config = dict(
    experts_per_token=4,
    d_shared_expert=64,
    hidden_act='clamped_swiglu',
    router_score='sigmoid',
    vocab_size=4096,
    tie_word_embeddings=False,
)
Below are experts of layer 7 (counted from 0) of a mixture-of-experts language model. Rows are named gate (a neuron's input weights, with its number), up (a neuron's input weights, with its number) and show model dimensions 0-223. Each number is 128 + 32 x the weight over its row's rms, rounded and kept within 0 to 255. Numbers have three digits each.
Before each expert's rows: "gets" lists some tokens that make up at least twice as much of what it gets as of all text. This comes from a sample of Wikipedia text that the model never trained on. Tokens count by the router's weight.

# expert 21
gets: " ", " comp", " cont", " im", " ex", "f"
gate0:119177111140127120088139110136143156163174126172129141125174113158145051178094110111129144088105139121131138172134120093107126092091152115112110148157089090069186142100103130058126115121151146214070150101061157114132053153104090158113133114130069116140121128120155058117169164123167066160104097141147094146117175081106104116127081153132072107146167201161076172111166115153169149140112099142104135125131150119093164096136074118137122137094174109127129141106086111100148116127126255136107171149145102108078132160183102088188122105105131100119097166166115176090174184071095103141102183155103139181155121099167086169176132098139176143112139157136151145137106114108122144119104
up0:092178110145143142135095168121139162159131141076115084140144180159142138123171071164127135047162125110138179163155082083125126094096121114102119144133143083130153113077184128142159163090079098182065156124130140087165131134130167129213169166118125098108058109108159091077171128142114170156180164139095121114112142163113184139132101122104129135129147174150121139134166138174089122110141112134113079153163172108123096121075141096162151147100116138150116101170093094025132141113110173122146116175159149132121138179167088113111048122179106110153092183141140141130159010127110143146133186138074136081101071146104117163082068076151140162101136112081109099133135162130119135135130
gate1:118094159112171109105107124139117098171125130102168113086138135158059153099140122107151079091131111150193099134098161176094137123208113090063149103120102126130119163134115099100139114158083175162139141128166078128144162166147137164111095126180097076156111114159151132162152178122098142176126130168124089150046168177069128070056082143127161136092157156098069117167137111124093161075100188118075123133127155121149127188097137136143132120185131103147092098085119125118108186158120122119074163162127053139115124069162158187110072136144085093168112136056128152127111136127091098139110076173187153109145119130125208162095130171151158114154140136147199128120128165157097098159129
up1:209135082171137147139099162112139157149127120117211106082094089147113093115124169129167072100133176096096118167084119216165082127116122105111117117142149088145139143099127130127173129091117113081126113125134126106082121070125135211091104095144094099142086187160157124129164143107110110169145177132116137150100148102122155146090147163085146122185151113113127148110191110105144141086063176136087132095193129161143044140104145149105132193174191073111096111066043158100111117168154135168143181105161152167125132100136113105121110164053144126165133170112158156161141133208146089089122133151165083128102115127111138130054102094102123127117148131148161084121093135157126151159109
gate2:091161104089098182107145049152139152108142127163116103103154200114099088090060117120156125100150130103140081153165140117074137094102184053145216137080060126118125126156117123151167172158103145185145158117181141128169110125150152163099113117169121162115125066114119072129159084121120141112126098076112143127120102146138149165154069121150079146160126136156172151172144151107129114115149095123150155126084144179150139189089121055124135119097114136158098083121104136150087138127210119093116089082214112062160115119160077083084144075110156107166143224134119143149114172137123090135135101157081139091151131132167086119183172144165129104140166119143185135137127123118114134111099
up2:148173102132150144097147119100087155142149097103109083108164167114178116163100084147149142057133118136173153120169113100110127121190136055138139121100108102118062092113138154139111158195135156140114167078176122099110088124178139119105186143104165165176124142140201093165132093112082138106169181124107082114153130111070159112159120169161117135135114109135143165164092159084154115141157106177165128116147134112178137167088164145148088065073090129144095072145094139134146135142132100112074058058154135125113104098093098057109203105110126144115183141139145141181085105123121156141116129190115164110116137136144068153188159169107116118167158120095151081149132169062119043139092
gate3:138155083151111110123115108092115091164147184128142122052079153096091094084104134145136112132112140127149084082128140120121073088138125117115138129155140148127175133106168077109058079099109117140193092157160124142133095089171085135147120159121070182094095116099127148212112125157138119195155157132107158101116174127138113134172086174172185117194139102156101105105108149110106122124124129112067107167145083115097126135179167131099132133132165121183138121096150123176120175175130073109155165186187158090094125169156123119125158118133116128145126133087129114141113177094080064146162060126058126157127170078200164165164112123050142146113155184111128121072082129190166127101097
up3:194168100143082119136134108156138095146123123116133153109114129151090069055106156194150108102123123128104091121124123105152118087150141145126148130101123151109149080082155118090105096109165098104206094134159150168085122094129092199173119165128079159129113084052140148122137120192127112115136112135116184126091166112181105109187098168116106137209145128151154126079093064104118096197142130120115148121126091106102073112171118104127123135126148180156166109087164052158124141141167070149141163159225105171119160176137116067127112108125129113127136157124104080153163106083148087178129142173044164160114141082139153122105150092069136125093180150176158143092116132143169166133111

# expert 122
gets: "s", "ers", "es", "ts", "ies", "les"
gate0:138117155109132132137124104162149226148138146115138086182137148088097122146157158219151065161101121065137155163127144130107059122101156125163115147129141141156060132129142084153134175161175131036097139111088111172198118115133130158095153146081103142166112043083138153073115129069127050159124098138103103167167138163155119171131156075144100116148083131137144133177120083103153126134104133066129092104156128132148112133141119153120175157141121203144198117121130160164100098134113087096156077118175196133073164120086074095088139166101143092147126123166185138144146119098114139094185137133115036127157177086158132118100112119118131120152097093124150117101142109120143123113128
up0:175160147163136134129123118197150202095080180110083080178114176084113081142122133131127116145136185125150116139110124079084099113100158132145099219129125129131038101151124165172138140174159115063130071108133138175134110109143106156149148166114111173112164097111126199103183142073161118162129166101115099151157179125138190125124154100124153186080148126160102130127152048119072124066188165063150127151110106114110143109116119066119130123152117167089161168121079136174098069077146119126091094081097131114150180118155119150133140102126118089129145126149151142174130079137090161081133176088124131105134111071149171147101072125112133161119119149140101064111158156144141161174093
gate1:160095140105103088137113145114054107139108150093172084096146134101070111076213197170151085094107212142174114097115153099159115060139066139164095157094124136144091151162119146108101135160140154087114054142157141115126111137164139133151126152161145112106220064125136131088111167108163163132150133143111153121159155151111122179136146127142120130077118084137078173092141099172154127138138135083076139157154141111082130177154145095102133187109062131164051156115128128071115166108091160164124162121131166122163119147104143138102158165175155123100173070194077145113189096127134145114141168164105131092153157107139133068107118149100092113147124113120049097133125116102157120164075
up1:128169111077134145150142176080130187160132069138118111139094073171153127110140166130107086127143166164108093130106093105115154191093089086153129176101076154102113124126114133151104158129125098162109138128139135200176108116150141100103129181111142183101073077168116159207132152092089105114087144141087183075102111067118070111132071142136104133129135142107107122125141103141139070107148105173057120106102117133059123131099129192077174145150161162200152128139138147137127153052155103141053096125192160180130111120113177152166141115137119086149143127123121076169151135162164131171152168127123109111114202157121104157102121135177118070186106141128126115127083089101110178156191
gate2:077106114139130116145082166147181175104175129203117105128118179102168123180171168089103151159092144115116086120107143080086117153128107167093156162083100163171061125079137139183155144146149148119188156130112154152111094144101114150117095135160110081151125114130116131108119159059143121136062162137115087099126109149109140100099153081093139134166135144115126151126139136117118147174130151157117186083165144181147151165180105130161179104120103162104127130127072153159080090126051105153126041139115119113182129071163109102176166142146126009116082115138110134141167118144162094081106072107057060139151129145158123132109103151144146182163147190137147086099076116085134135142154
up2:057121119114104113162127123162128139120117190170051180155127175133094144103198133067077103094189146073092133172130175102080120142108176100190090112151083164129108085156126117164151116123102152120126213099143090127175091139053117094207150137151172094118088084119230142116077128113138133159144163155149104103108092097164115100117099111142071136106129167077141126145138109162122180162162163120115129145103131107168125124132103094130133108101167064148178085155086096142114137138116116132080144078177100132130143095174147143088110103146103141080136086200136077163066130135135109123152108166091160159152153108168092123167173147156151133132110099135185140101138103125143135157124
gate3:107137115182121137171122182133138133089089139166080115197154122108163198095108111140146089114106146097103102148201111095135090133112121126152127140112070125125101120106144179153149162134120185110128173110126076130152060157143087134117169113214138132180148077114175106094147162093109136114123158116136175092106141092125130118130178099111149080146076129160087151138082129123073114094188141172167133075164110140197142089145128163181151087133077125120136118160127182129088095079095141122160120138117126177088171105194130102144148070193122066126113125086052141175126079134105113154076139151108107073138120158151100127138159129078148097185160168117081125102111076168081169137096
up3:158149121156101089105179213142100130140088129166100093129170103136133128124168112124135118136063154086096147150107082162145110051145116169107113167108088128138123125146090127108093116163086156079152127112140140155152101160176088131195118135211148092136138138124154103154160153138134108146090146103134166088120100138118111144133159166113061068186051075164139171114119123097116084157185127131091121093147105182212130068192122151142167158097103123120144129124120103148097110142073166148112161174150145114177150104124117197157124147123111176086125076121130145082158113076163129114099130118094087165103137138154081125179152125085161089190162146074091189089157120128050129096121

# expert 48
gets: " ", " 0", "%", ")", " km", " them"
gate0:178125174142138120102100106132165091075115167096179122114079145098184115149136127178112103114078157116132050162077141134128152144121139145130166126145119149153157095136138058172143162069123069171184155091203165122122060163079183136102124119137115127164113099088160112147123141099106189099124181111105119137083167190216110082125100117125141130163168177135190171125063127086126141128116134171087127131118123147146080152151113125128105159148145204112139067095100094139126142081127145106134129096119149147135124136173134128107112141152133098149122125114165152153156085062117069088112152111157127120126078131096121137119155117107228174123144061071074097120062159134152108160153
up0:145082132134142059092137132118087061188228089173183133073178111167087136136133079175089102135084083167179135101170142145090128101116142150145129126135132080153121126122159086106126146102081141157154135166083134145136119097091166163113130141147168115143126105176121086121185151099105138103153147105128150112133119128131073091151142141163086144127150084071179154036176168147119080077118147114118174071150103115129122119115136092174134141136131160152146103105119136109135051138135113140107107177110139123090173152113076185144130168141157133086123134100152141148171155135135134099168129210135114119117194100125051151071161113131164113216135144099107147116142075144102147107052
gate1:158063143096133149188126157093130095161172166156155148180143112144096090095152073126167141060113103086126159154169105096141163125160132109037089136138072138132105115112179126173070106106149110114112127131183204105104108167107148123120151148207109161141128104127132089099123157114100153157093146134140129183136104112156128070118122137060120141087131132065080146205137120144114158160104191115123193129070086166143109137139171178145167116164118185093126073136073167145145097114103099149098135105201197106144161093116136163140141094133161100089113129107089141136170130133153125081103121102191178153109075149108152171141130089123142124129075129131120111151161165118064122080102
up1:126081172131156110127148079083115117132181102143130140155133069185118115095159102174107134096103147086107138140115149134113114110161136095100108078131067161089133155127129159166163121117124141121106172149138215086058156126121120160064122153136082237125097119104090123131096097143094141157166130111122131170146116160137097114155184114105143123089142026106109172113113123173203136122134189118117172142096129171099123178141104154102134151183105148130156085122100147121088137124113090176081130076201138132107183138106097146121102110232141130068097110132166174130137118131111124086121087178165171102125160100115189167172104079110104150142098141142092103159161151072097124111100
gate2:184050166125101177146089092135132126061181157130143156176103179135096151153117089114175123154122030077096112120104159132112158065135133144133061139156134135114150121159098091124133100135138078194091155115156163128067080140116156128161163108164114149052188088134142093128131168124053151057160161154176114116148176128139156149116137096150159128171150139179116122135183129092142133113166129103141123147106163104126115104120112099169119142092149108177150103133088121113171162169139154153091140113138103104203132136094117099098132136154125110156128194093152109060104165093124121165141039070165145113150121132117179124145122099092149183095122115126080061126132181104125151073134
up2:162067167091054132112106120121118159109144158164156135174113129080122110143170099064133106134104093099142161062136089141104154116120125163171059082184167175137165104194121080167123108109127148142166120078140153133086165154109109172156196118157089077139139141178159103120094162096054115098082133135165202081186114146165154101130069130121169128100168158111147140155162110130111147091126141091109129115113141126186147113163114067124098149122172140117039089117080136128186152105102143152090146141094181113170126144100144127139117105099120081145076117092125151135128112107174145125115114059096139142150172148108115101160133091040141196143117092162176119155110176114111128096156
gate3:160139137152140150117108178172132123172145133102185117114085103159159133108219132192093087134113154164125156101152112071130075051096124125091087135119116103155088074127149130126095092151118154155186117101118107151102111090198125179077088120143123103187096192124115127167135124101086114161127138145138152145132127149105136126114132138171135135126178110195078109147139188104133127133142099114094176152156122111103150086160109130066123145135146082096083151100143103129143144112124112178189171084149076098129114087166082122171072197107150135098109111156152129139150127109130082181129139093153152158068137103115031208054200092085122128158093107132122131086133137126152076128085
up3:131115157131071079130146088096100167101148114148121087158149140121105149060128159108104114137090076165168154118173091116155135076141124133150111119133126122143112162138121096148137141126143121105123141148140076169175060055145150105142139121135139129096095122141089181110210166146150110121132111164140132083143140138113148077148137140162168120127109119098107042131183162179116130104172145152167062182097195112137116171115159177135145097125165164140163148148071141079164216106135167056110110114088082115180141101125163139143112145166092122116158163115165098184081169176147118114110129146103094109177118171090194123118099146130082084038131078125099147076123083056158152141151